Weights of a small mixture-of-experts language model, trained from scratch on English Wikipedia.
Size: vocabulary 32000, 103M parameters.
Experts: 48 experts in each of 13 layers, a softmax router.
Below are experts of layer 10 (counted from 0) of a mixture-of-experts language model. Rows are named router (the router's row for the expert) and show model dimensions 128-255. Each number is 500 + 40 x the weight over its row's rms, rounded and kept within 0 to 999. Numbers have three digits each.
Before each expert's rows: a language model's description of what the expert responds to. This comes from a sample of Wikipedia text that the model never trained on.

# expert 25
It responds to: Endings of names and titled works, such as Timeform, Guinness Book, King, Queen, Miss, Prix, plus closing parentheses in credits.
router:507525447494629458503447524515474499607551485520484489497411485318552482512505480540498508492567496411493512460499498597588538496486495456504514504477493492492467560416546517526505478591448510470521513542491504495516506501469501559509473445509514620491525416509582487535496392492493402448527491496491528494499506505501514490500517359527484495500501487454492520492528496517513522455466

# expert 20
It responds to: Kin words and given names in stories and biographies, such as sister, son, wife, Sir, Vikram, plus tokens after an open parenthesis.
router:486502497475485515515508571536469539534456457511502459514609571336479499503491496481489504522511509459493501551486490590438562497485511577498519514527427501544395505411448493492512511559497504522495528524499493496393542527514474542493481529507473548458494493529523497459514430472558500406495504486511456521471505478526444486476509306510486502538495516550540522469443497497524400478481

# expert 45
It responds to: Words like class, chairman, president, Battalion in military or honour contexts, plus of, and, commas after award names.
router:481488506513424436508418509553485514487497503569478563506492503427493495497475485512488513621519472443488502482469505465388564474493507519503509510568523497519480586447562531582481516594531481471485546491485500496601498534438452470481368471458452508429527470467506506433503525497482570530536489525504440499532482483525500500493505470525512562475487523501508493548507508527471478507499

# expert 31
It responds to: Common given names like David, Mark, Kevin, plus the, a and mid-word pieces such as Proc-ed-ural.
router:474432509504458516524500612557492495477546550524503415542489482386514502483504490523503497591541468424485527440498523459436497499510494548508491513526515500496457496479622500512512510503482496498483490511508470501553477535536489482484433528499536503467526465496511509496516604481472465580512486500509464514556501476569462495509481525377499455493488513473499478583604491454520374515488

# expert 35
It responds to: Articles and possessives like the, a, their, his in descriptive prose, plus section headers and species descriptions.
router:513465472514515487508603344504511516519474503603471642516593468430526504521479492573503510469369493587501523516488481443515468491488519584488498513507507495521460509490518505497469521602440478491497500467484505512635521499485478444497463511458463527538478533523573498580513577490458612480514498493480471505429512473444505490494504481495482599514486502516479466503468502610469453494502

# expert 27
It responds to: Pipe separators and small numbers or percentages inside dense statistics tables, such as 0.36%, 0+0, squad positions DF, MF.
router:482505528494458551502567386506463504520536488519500416518462555389482494521509473606498506498579509377508500388486537456464485492498510552504488505540498492520455494425541478507516523539457480502494511503508461490540505526482463558495445485507496440424498405524483487484503422473493613407518511519492532554478540504524517494513501441404513422507481497646510469462357492488497373493491

# expert 11
It responds to: Direction and place words in locations and addresses, such as North, River, Fort, south side, County names.
router:461452459481532614505462495511503520517513497531486412522466497457502512469483503386493487501575454498502524475494553465474510476506490437508496529501474504528485574459607499492506502428500502449486497457504448505458478477514487476469535496519499439469521522464443509473502668496496585629517489498482484502567563496466434465524501540529504549505495495533500483639527485471505456475475

# expert 32
It responds to: Pieces after an open parenthesis or dash, including Latin family names and accented Spanish names, such as (Convolv-ul-aceae), Lav-ín, en dashes.
router:476486541478412524505526405537494474444510497486493410543601479426483495491528484502496493514512508488498508380508502460417514501487500498486499492493508477542415452517519466535524497599492495535474524471510482493419526495521482529503469461500513515455502514537587524469502572488492585572492509504524471532519566493559467509494496493428505362494491507613495401436378502483481507498457

# expert 9
It responds to: Month names, day numbers with commas (May 28, March 11), the preposition in, and semicolons or colons in date lists.
router:508444499457460503506573469516408519548440508491502530525524485510467513523473492465497496504484498435511522465503520498480417486511500518470512487503473497510451461601548471534496496439487490460469523436511484507315506500479490486463564488464399493491525477548475501549487543522399539527483497535487524495511623494521410495505501558499508489501517521567490477490427485538496521505516

# expert 42
It responds to: Sentence subjects and following verbs in biography or species prose: He, It, who, was, eventually, also, decided, injured.
router:491440432489515529500487629494464527580511508601488448521499496444483521526498509525485497539500446564493493439489475453478538506501521478509494482492490491501428521452512497563505498421429506463493506461499480483457503468491506505486520498498482432475495500518509511525503497502422424579501497511512432485505535490519408490491492527507503501527493507561497569547572495454528504501504

# expert 2
It responds to: Proper-name pieces in sports contexts, especially venue names before Center or Arena, plus plural s and quantity words like few, recent.
router:473508492502619413506481465539481504484532482504495570517480402379503497488515485564492485487515506494473515533490507622559458489493495498477517517450437493521522534533478523563504513509492487513489500502507483513360519528512504544501482490506579612532521472519554514419510388500471367513514502474505487516585467511625546488513486502563461363536511511500512582432507485498496584506485

# expert 13
It responds to: Line breaks ending headings, census or election lines before tables and infobox fields, plus pipes, percents and hyphens.
router:480423530497487494506534469496421496556451537496496538478531474492472490484499509509485525557470529493486505476498533502438417494473518513466500517537480479487505529504477492442501481336451509557515507471516485522592487530434484580513475475494519544500508470525534549485492448494457431519489478503496447518602511487656563455535457528410520460507489505642495409526491488492514395507482

# expert 36
It responds to: Numbers and nouns in addresses, rail and location text, such as Terminal 2, 204 Main Street, United States, series, century.
router:528491547493540543509573374485499496504467451485515588507545468525498506538474497497503511466520534422500514559507500493516565492509531514506523517525478505479434517624358496487487505447547498469491492551508512490536531501517485550504583495509508455502495460520524514489487436501481716508496512480532525496531527491408587482495493420535502553484496499494514487437371508518513464481488

# expert 14
It responds to: Function words in biographical and music narrative framing time or place, e.g. end of, is located, spent, During, After.
router:483504507494543551498514462483638490477544563481505472507429450501540529492503493481489504467496448418489506494478510498488464478497485522486509475528527523515560513558596511433498492457502506499487510434495494506494502471487481480509510458481489487469489521467604516494498561494463410494533486500506444505424427488571410489525493542486494280484498513520525477484511488493512398528513

# expert 38
It responds to: Tokens right after line breaks or headings, table dividers, and word-final suffix pieces like gam, ate, rate, ry in technical text.
router:528538482494616468495579392522516481562561469509488568488466514562523521531500524560502515431528504550485489572476501476618538507502511546495518490509501479502457430473416485474490524597462495496508511510492506491408506504485465502516545524494497416473493462514513500465488570479455500384507509493502547506431465509451454472505502414563482591549488492386501618476363531562488561461515

# expert 10
It responds to: Word-internal and word-final pieces (s, ing, uri, realiz) and small connectives (and, or, so, rather), mostly in explanatory prose.
router:391435472487599510508601494492454574514575476467499580544501461491456495518496497456490513479581458489509491508513503443435435491487519542491491498525502495485450458491555474496494538591484499482490518483525463500274533503425465486483501483489473526490492466518569492437491539510411536516508498518517543531478499513662445503519514472494462506514484511485519510417388512466513452496496

# expert 24
It responds to: Pieces of Indic, Japanese and other foreign names, such as Maha, Raja, Sree, Tsu, hā, plus table pipes and hyphens.
router:523489520482521469508459424522549512467416589530488477500561570442493526485512475423505488466522524377484506484491523503373497486515498537491517489502506488502522442467568478490505530502449487500507505506510460533440503516496497564484545532494512461506528474469524505495514483478479582498487508542512584509610476488553429515528489483442508487501501517495488630505555499529482387491504

# expert 43
It responds to: Auxiliary and linking words like was, were, been, which, still, then in past-tense historical narration.
router:440525486494428481508526574549424515516523511519517489534507533421473496516502505556493502627549491503484506510490525425403452481499502521520501519534505501503494506498622482407482492453458474478478517516508478518627499539510486483480424518490494422478513423527538522522504601506514503464528493489514421503513494483555573504544515527481501496518508501606506472543536472499508393512504

# expert 47
It responds to: Fragments of foreign names, non-Latin bytes and digit pieces inside numbers, such as Liudprand, Dakshinamurthi, 1200–1180.
router:521484564497468517493611373490425494422502512524489536501450494493530508528500502548499506501504467489498507478480533406606438473477489494507503507543510482522533494495521451464473484435513493451505498464503524513535502493492499540477575490487491568517513477490605484566528444464491518510503471481482457517540483527491446496480508550456509500477476501611497518412473506508513489483516

# expert 4
It responds to: Biographical prose about a person's life, family and death: father, wife, died, personal life, years old, plus and, of, that.
router:523500496503621576507395485480571522471564513537515498532587501448485494480447509533477496564487511433493495467512486517390484504497505499488507506500490487496486589473492508495494500553655505419472505503491480499480508493477512582474475517485468451500520460499471492532513606522567572485514498497521435481493486474526541498508487517457528494537502506678501555409523512440523466498503

# expert 40
It responds to: Infobox and list fields in sports and medical pages, such as U19, U16, League, Cup, COVID-19, Route, Health.
router:444460500491604501489549425487457487581516520528498568479451466507525503515526498498503499475491502556515527488497506531601489478504498534518499506493449515507430555541387495466502513496525493523505489459498507496457483498478488482512562511474492463470487477549550517529494439482534504472517514502508493521564559508462489496488507538487486609524502506483515514416406506504509549491504

# expert 22
It responds to: Pipe separators, numbers, abbreviations and parentheses inside sports tables, coordinates, minor-planet lists and chemical formulas, e.g. |, QF, JPL, N.
router:469460476520584477496595449485550514570499521633484527493454424538521497486474485510506528489485468482518502503501494423675506509502492513491500525506479496483384557544440505492492500472466520497493480490495501514550497456500464416479570483473457481471481489540557519538505472488497580467541502493515502478456521494442540476487495550453501500505488515519495610526523484477484501492495

# expert 8
It responds to: Digits and pipes inside tables and scores, such as 0, 1, 0.136, plus odd mid-word pieces and symbols like "rigg", ₹.
router:469522534500465508503508533513551532551432648528503388517559581455479489531505486476501502550505483503484502471498498481401483472486520580490519522575500517525505542496637487472509521548492496491510508505542472502442499531505503486494477469476472510436497457483599496465481587510546648500489508509507476516534463493547463515502475484439530492499500488600487518504464495513482447483503

# expert 34
It responds to: Verbs and nouns in military or construction contexts, e.g. forces held, British Army, battle, building, built, raised.
router:483441532508393476504576364500515499447472517492512569487511485438464501499502489441496502504457496471508511432486510425448464491498508492512519517573475492509480531561531498512485497426498472536501496492516510499557496477504493561489501487464526448452519554491458507495488526488473664492499487500487478494531484484572505502494491535488504443482502513704485427500488495500499354481502

# expert 18
It responds to: Adjectives and nouns right after the, of, a, at, such as same, original, popular, different, Communist, plus the itself.
router:512505532482595438525468436477546502439436575492491479487555503515507500509504495655479499525424510482482522518478512600425526511490498561485512522537506465530504488467608508529490527613488499483509508502507495510461511516477500518460510562481526399465490485513526491525536538489492558546528496534499515498531477497611491500514494465487489495502491494456512461460523484561485424503479

# expert 29
It responds to: Line breaks opening table rows after headings, percent signs in polling tables, and non-Latin characters such as Cyrillic letters.
router:513522491509576400483398526493512505561464528581497490557589533481544510482480498500474498481423485514489504554485495516560420516468503503498500516454521506513504506502572514486488498650431497527489493512518486495533499514495521471489396474489537567506519505470473512521511468500455438436496504510515515500537423518532505514501505550476482582503501492452496597549589483511521493502497

# expert 16
It responds to: Middle pieces of Latin species names and foreign surnames, such as cu-c-ullatus, Bou-dr-eaux, grand-inc-isivum, mostly in species lists.
router:494497507502311505525428426551484465504500623559492450540497532450492509534488477498482499516507471443482500523477544512525400485473494514486490497498493494523453494442555509532488500490504492468480498538496472497529507491498526615520380449521548418432500427519479501431502538446506485554509519516492495508463541503582461498510507379506484448479502508576512504483577469535479386510476

# expert 0
It responds to: Prepositions and articles after to, by, at, from, plus census, date and unit tokens, as in "broadcasting to the", "At the 2011 census".
router:481522476504551551488626450488469507492499507520492559522481480573508516473494505459487503461463472673492495536512483512589554489506517520446496504527536485472430513553407502502485505542507482490498495437500497514401484548459500526497505428465504270473512512501452522534502423516483457563484483516521489477464477494426489511503473581550465449532485501537499502539483480497503610485518

# expert 39
It responds to: Possessive s and family or title nouns like father, mother, chief, Spouse, often in biographical text.
router:477502512477454570511517421498518499483541512531490471523412505429494511523469503592494502614555516437490510361486540456402463471505495593520509493486481471516477501539535477414490511471476481457465525518494498494502516499508510487476448569508552374425486484490590493521511646473543550535519501528483414520384548481570448501505487445458496526492497490592488437507525484543502449510524

# expert 44
It responds to: Census demography words like married, residents and median, plus pronouns you, we, they and quotation marks in quoted speech.
router:503495501497459502498514482543509501507605513469477497552565513467518504524502489589476516495529509437499507493488501503407537483510491514489516503511501509514495531583498479541506512532494488488493518486489455509481504497473481566493525468513517602482507545575503514507496521467515583320478478493510470515495578506584452491512498551372500471531491490561535517443376498473510363509483

# expert 28
It responds to: Clause-opening words and linking tokens in narrative prose, such as During, that, helped, urging, plus place names like Los Angeles, La.
router:504402503501501490506640479511534499439502500548489563494498488383524519484484500504496512563564493399504503525503513442545388479497504537448495509495464491535578549455584494478497500416514499455467494497514491527444491510480467534480497472476495537419526465514530483506513421466492524453502471497522537538570464486512426519498504603463480350497490496521492539456486499516511464488506

# expert 21
It responds to: Field names and headings in infoboxes and award tables, such as status, Nominated, Won, Awards, Notes, and Added to NRHP dates.
router:503448501503538480503608445470540515519488580557490495517453535490489493548513486574510505472583505500491507488514505542593464514494506461506499519501492506484483433502506480557505508501452489498499501467498518529520496483496507533527566405506467507491519447493610548538505451505514482617516471499513496483504515498471533517507503600529506487478491485555526472484470508452505435442475

# expert 15
It responds to: Word pieces and function words like as, has, addition, often inside species names, politician tables and filmography roles.
router:448480514510597552505544534481424511533421478513512514519537459608451526500494496509486504440531511644492512584518490529553508511516517500480518502500487498529414475588421506476510509462452478512502503477515520498399512491519501638504573506508467392444509523534480550503486475500518516559489501507496525534507543493524531508508498435557469634537509496578506494516366492464514562482481

# expert 12
It responds to: General prose nouns and articles after the, a, for, often law, land or buildings: murder, trial, court, house, forest, wine.
router:538460510520480513500598586518507486514551495499488542474444493474505507513474503481488504540548472357475506510514511464534492489480501550456493504536488494481445485429474470505462502388407524483498471553515477508510480517480479626500532539499511548498512470494505501465512401505498407514502468501519513489549460487534438498510498600504505408515489508657519498477580481505504413472504

# expert 1
It responds to: Function words like the, of, a, and parts of place names such as New York, United States, New Zealand, South Africa.
router:506476538495451457495569396524559518466472560576489489509560494604516500514481503544516523484488499525497499591497500476375537479500508543466496508553496492508509483507612504479508504550513501447516504496521505488474496507504458328489419436473505498519495494517542490583508612508517567521496494513494540522454432489579479462517506541401496460499503481432507516483513483490487411503475

# expert 37
It responds to: Hyphens in compounds like coming-of-age and right-of-the-centre, opening parentheses, and middle pieces of foreign surnames.
router:512489527490530471508585402488600485478445509538497499541422574456543504505507482598495501442501495433510531423497521499403451494494504551472498502518499480534545465562595508477491505514510512474501503517503500511502486502504502529503504538504537475501496488466612494470536536485507588497497505520524509526425502511478587494513489592454503342502482506580505440452537483531502476510509

# expert 19
It responds to: Pipe separators and achievement words in sports and award tables, such as Won, Nominated, yards, earned, awards.
router:446509469503574510510579574471461495563524513550488568484507531491485517516481492484497499472506473461504522549493491598683507501499496440534506519507508517481439466443432486523505499511521497508503482435496521514538531456498470474519583503502474497465515516507617504493493596494484487414541498512485475513459565489559534498500515515571482579550496497496493533470481514478495537487487

# expert 46
It responds to: Commas and institution or title nouns like University, Council, Board, Professor, College, chairman, often before of.
router:478451492522654483516426591466513529573561504518489355499458489396501490482510477350500494502571488529508512526491493559434597491497501466482502512490482494476520510545462491485481496498437494517487481489512476513447502536503526466517513500514539526490481450499515542509507465495485490512495505499521453500555568491381519494520474544468488572518502509508506555536479517439488525516486

# expert 5
It responds to: Word pieces and numbers inside sports tables and team names, e.g. Riverhounds, First-team, Injured Reserve, cells after pipes.
router:452471494463595459488458413511479500566525544459490512479430492482505499473493488484485506490435505523492510496482505549702524504494516522509494532535464466471399475464419491514481519592487500530492493509498510501513500494516534403494567434495498432530492476497576497420517518497510441456483516523523573491393464488379561509506500468457498515523507479537514513477502490508499595481490

# expert 17
It responds to: Pipes and line breaks in tables, squad positions MF, FW, DF, GK, scores like 1–0, and semicolons between items.
router:446478480477615452511513473523482516559532532511496528522551505496512496512499487437480507456479484640496512524491502532535568501505511445498509515514498490491360485513443503522510503651439519503476518459506514525429517520502483433468514486503492454462517510546446514564513594515453541516502494491493515493503488510482450492513494480499500544520485507446497548602401476484496480490502

# expert 30
It responds to: Section headings like History, table divider rows, sentence-final periods, and words in taxonomy or history sections, such as beetle, museum, games.
router:500496542495490445504560528523584506473492559516485464524499542522528492476513511456510517490494471470474499471502507460430586493504511561476497476507548508502527510471631479523499509603535487507507494581502495508477511473497497482500368494493501394524518451455451502494499421495502506528527491526510491508462460489567514517500489587459490481481483521500515529497496503537524378499492

# expert 3
It responds to: Numbers and date pieces starting table cells or list lines, such as 30 September, 2 August, page ranges, point totals.
router:522507519482520519518469475531514502523474484545484488502601540489488521459480493505485508477450510444501513582484489602565575489503497559481518488513469486521505484435418494536478483545489500464504493550513499489502549504473509523503530455523554554487507467530581493468523268500434450481489502516523578502599512502410381484482507416462510470527511502463550629425461512522529537479479

# expert 41
It responds to: Articles and words before titles of albums, episodes and novels, plus the word according in phrases like according to.
router:495484489505623520497506578475456529587515500526497540504475567511462510494505513538492507504571496629498515505490500430512541514508509447504498489576503507496449498483523474486499510584491495498502493432508493504413520483511487492482534523491486372469514544558495504466489590515477558537517472491491495502537499489422447497521507556511472566511496511448500539570430500475501588512516

# expert 33
It responds to: Prose about people's lives and careers: born, married, remained, actor, profession, sentence-final periods and commas.
router:510449490508497547488668396536467500510506496527507523510486511458486496516491505576499500528428504530505501466521505459413459484488511493500512512526450482487488538538476464523471498423491498508475499466495518513603486513473492485475523567479452557490468538520612505547503586513532582512488472507489458515474613484482468503486455588445515436480464509714520468431530484478507475505482

# expert 26
It responds to: Line breaks, list dashes and infobox field labels like Coordinates, Scientific classification, Personal, and coordinate digits after the ﻿ / separator.
router:465450480510565486514516540509533518567514540500514500478458482445537507452506493543495481507526478422499511576495509562629528506498486523501498487469499515494459433454518483497507502529453512505491503521516494500521499498497506535513576453522500480510492500526591490515519463503430385569498473497506500516585583486473448485513470517453485391508495511436498503519556495515523498502503

# expert 23
It responds to: Line breaks, pipes and sentence-opening words like The, These, According, Both, mainly in results tables and after periods.
router:476557493511578474508560557478578497567466581562509498508577457500460496511494512534512531528536472560494495513493485544489579489496508478476496493506521514478511496374547499538489480608442518494484504485513489500375477491483502492525426513489508545428473511544517523487522594504450437406511488519495455542536475550526435484512502578452487545522490519498512535552419503471532602506511

# expert 7
It responds to: Conjunctions, verb endings and nouns in plot or event narration, such as but, after, despite, solved, interrupts.
router:413407460494430430507423627504435546636507542533469432530489469436545520518504507454495513516561492510492519541501483518500431517485509510480492488586452508480484538461511525538487496590517508495475517450523495513464528523517525439512527470489473483515510500482576514552477471522393467481496491506503515508517540504499530491509490511489471535502504499587523504479522483498495580476510

# expert 6
It responds to: First pieces of capitalized proper names and place words, such as Mo, San, New, Kan, often after an opening parenthesis or quote.
router:512528521483422425499556319512576488466457526433484494502466488410519489494480495597504488519462501416517500539480501580509466502490507542463500515525487473516529611459556504531494533522537488482500508483500457512544499528489502536500366522498524553458505567485494498509526399492490534424473481490513551502431563498475536492504485408439496437504513504676515361409558475509471515497494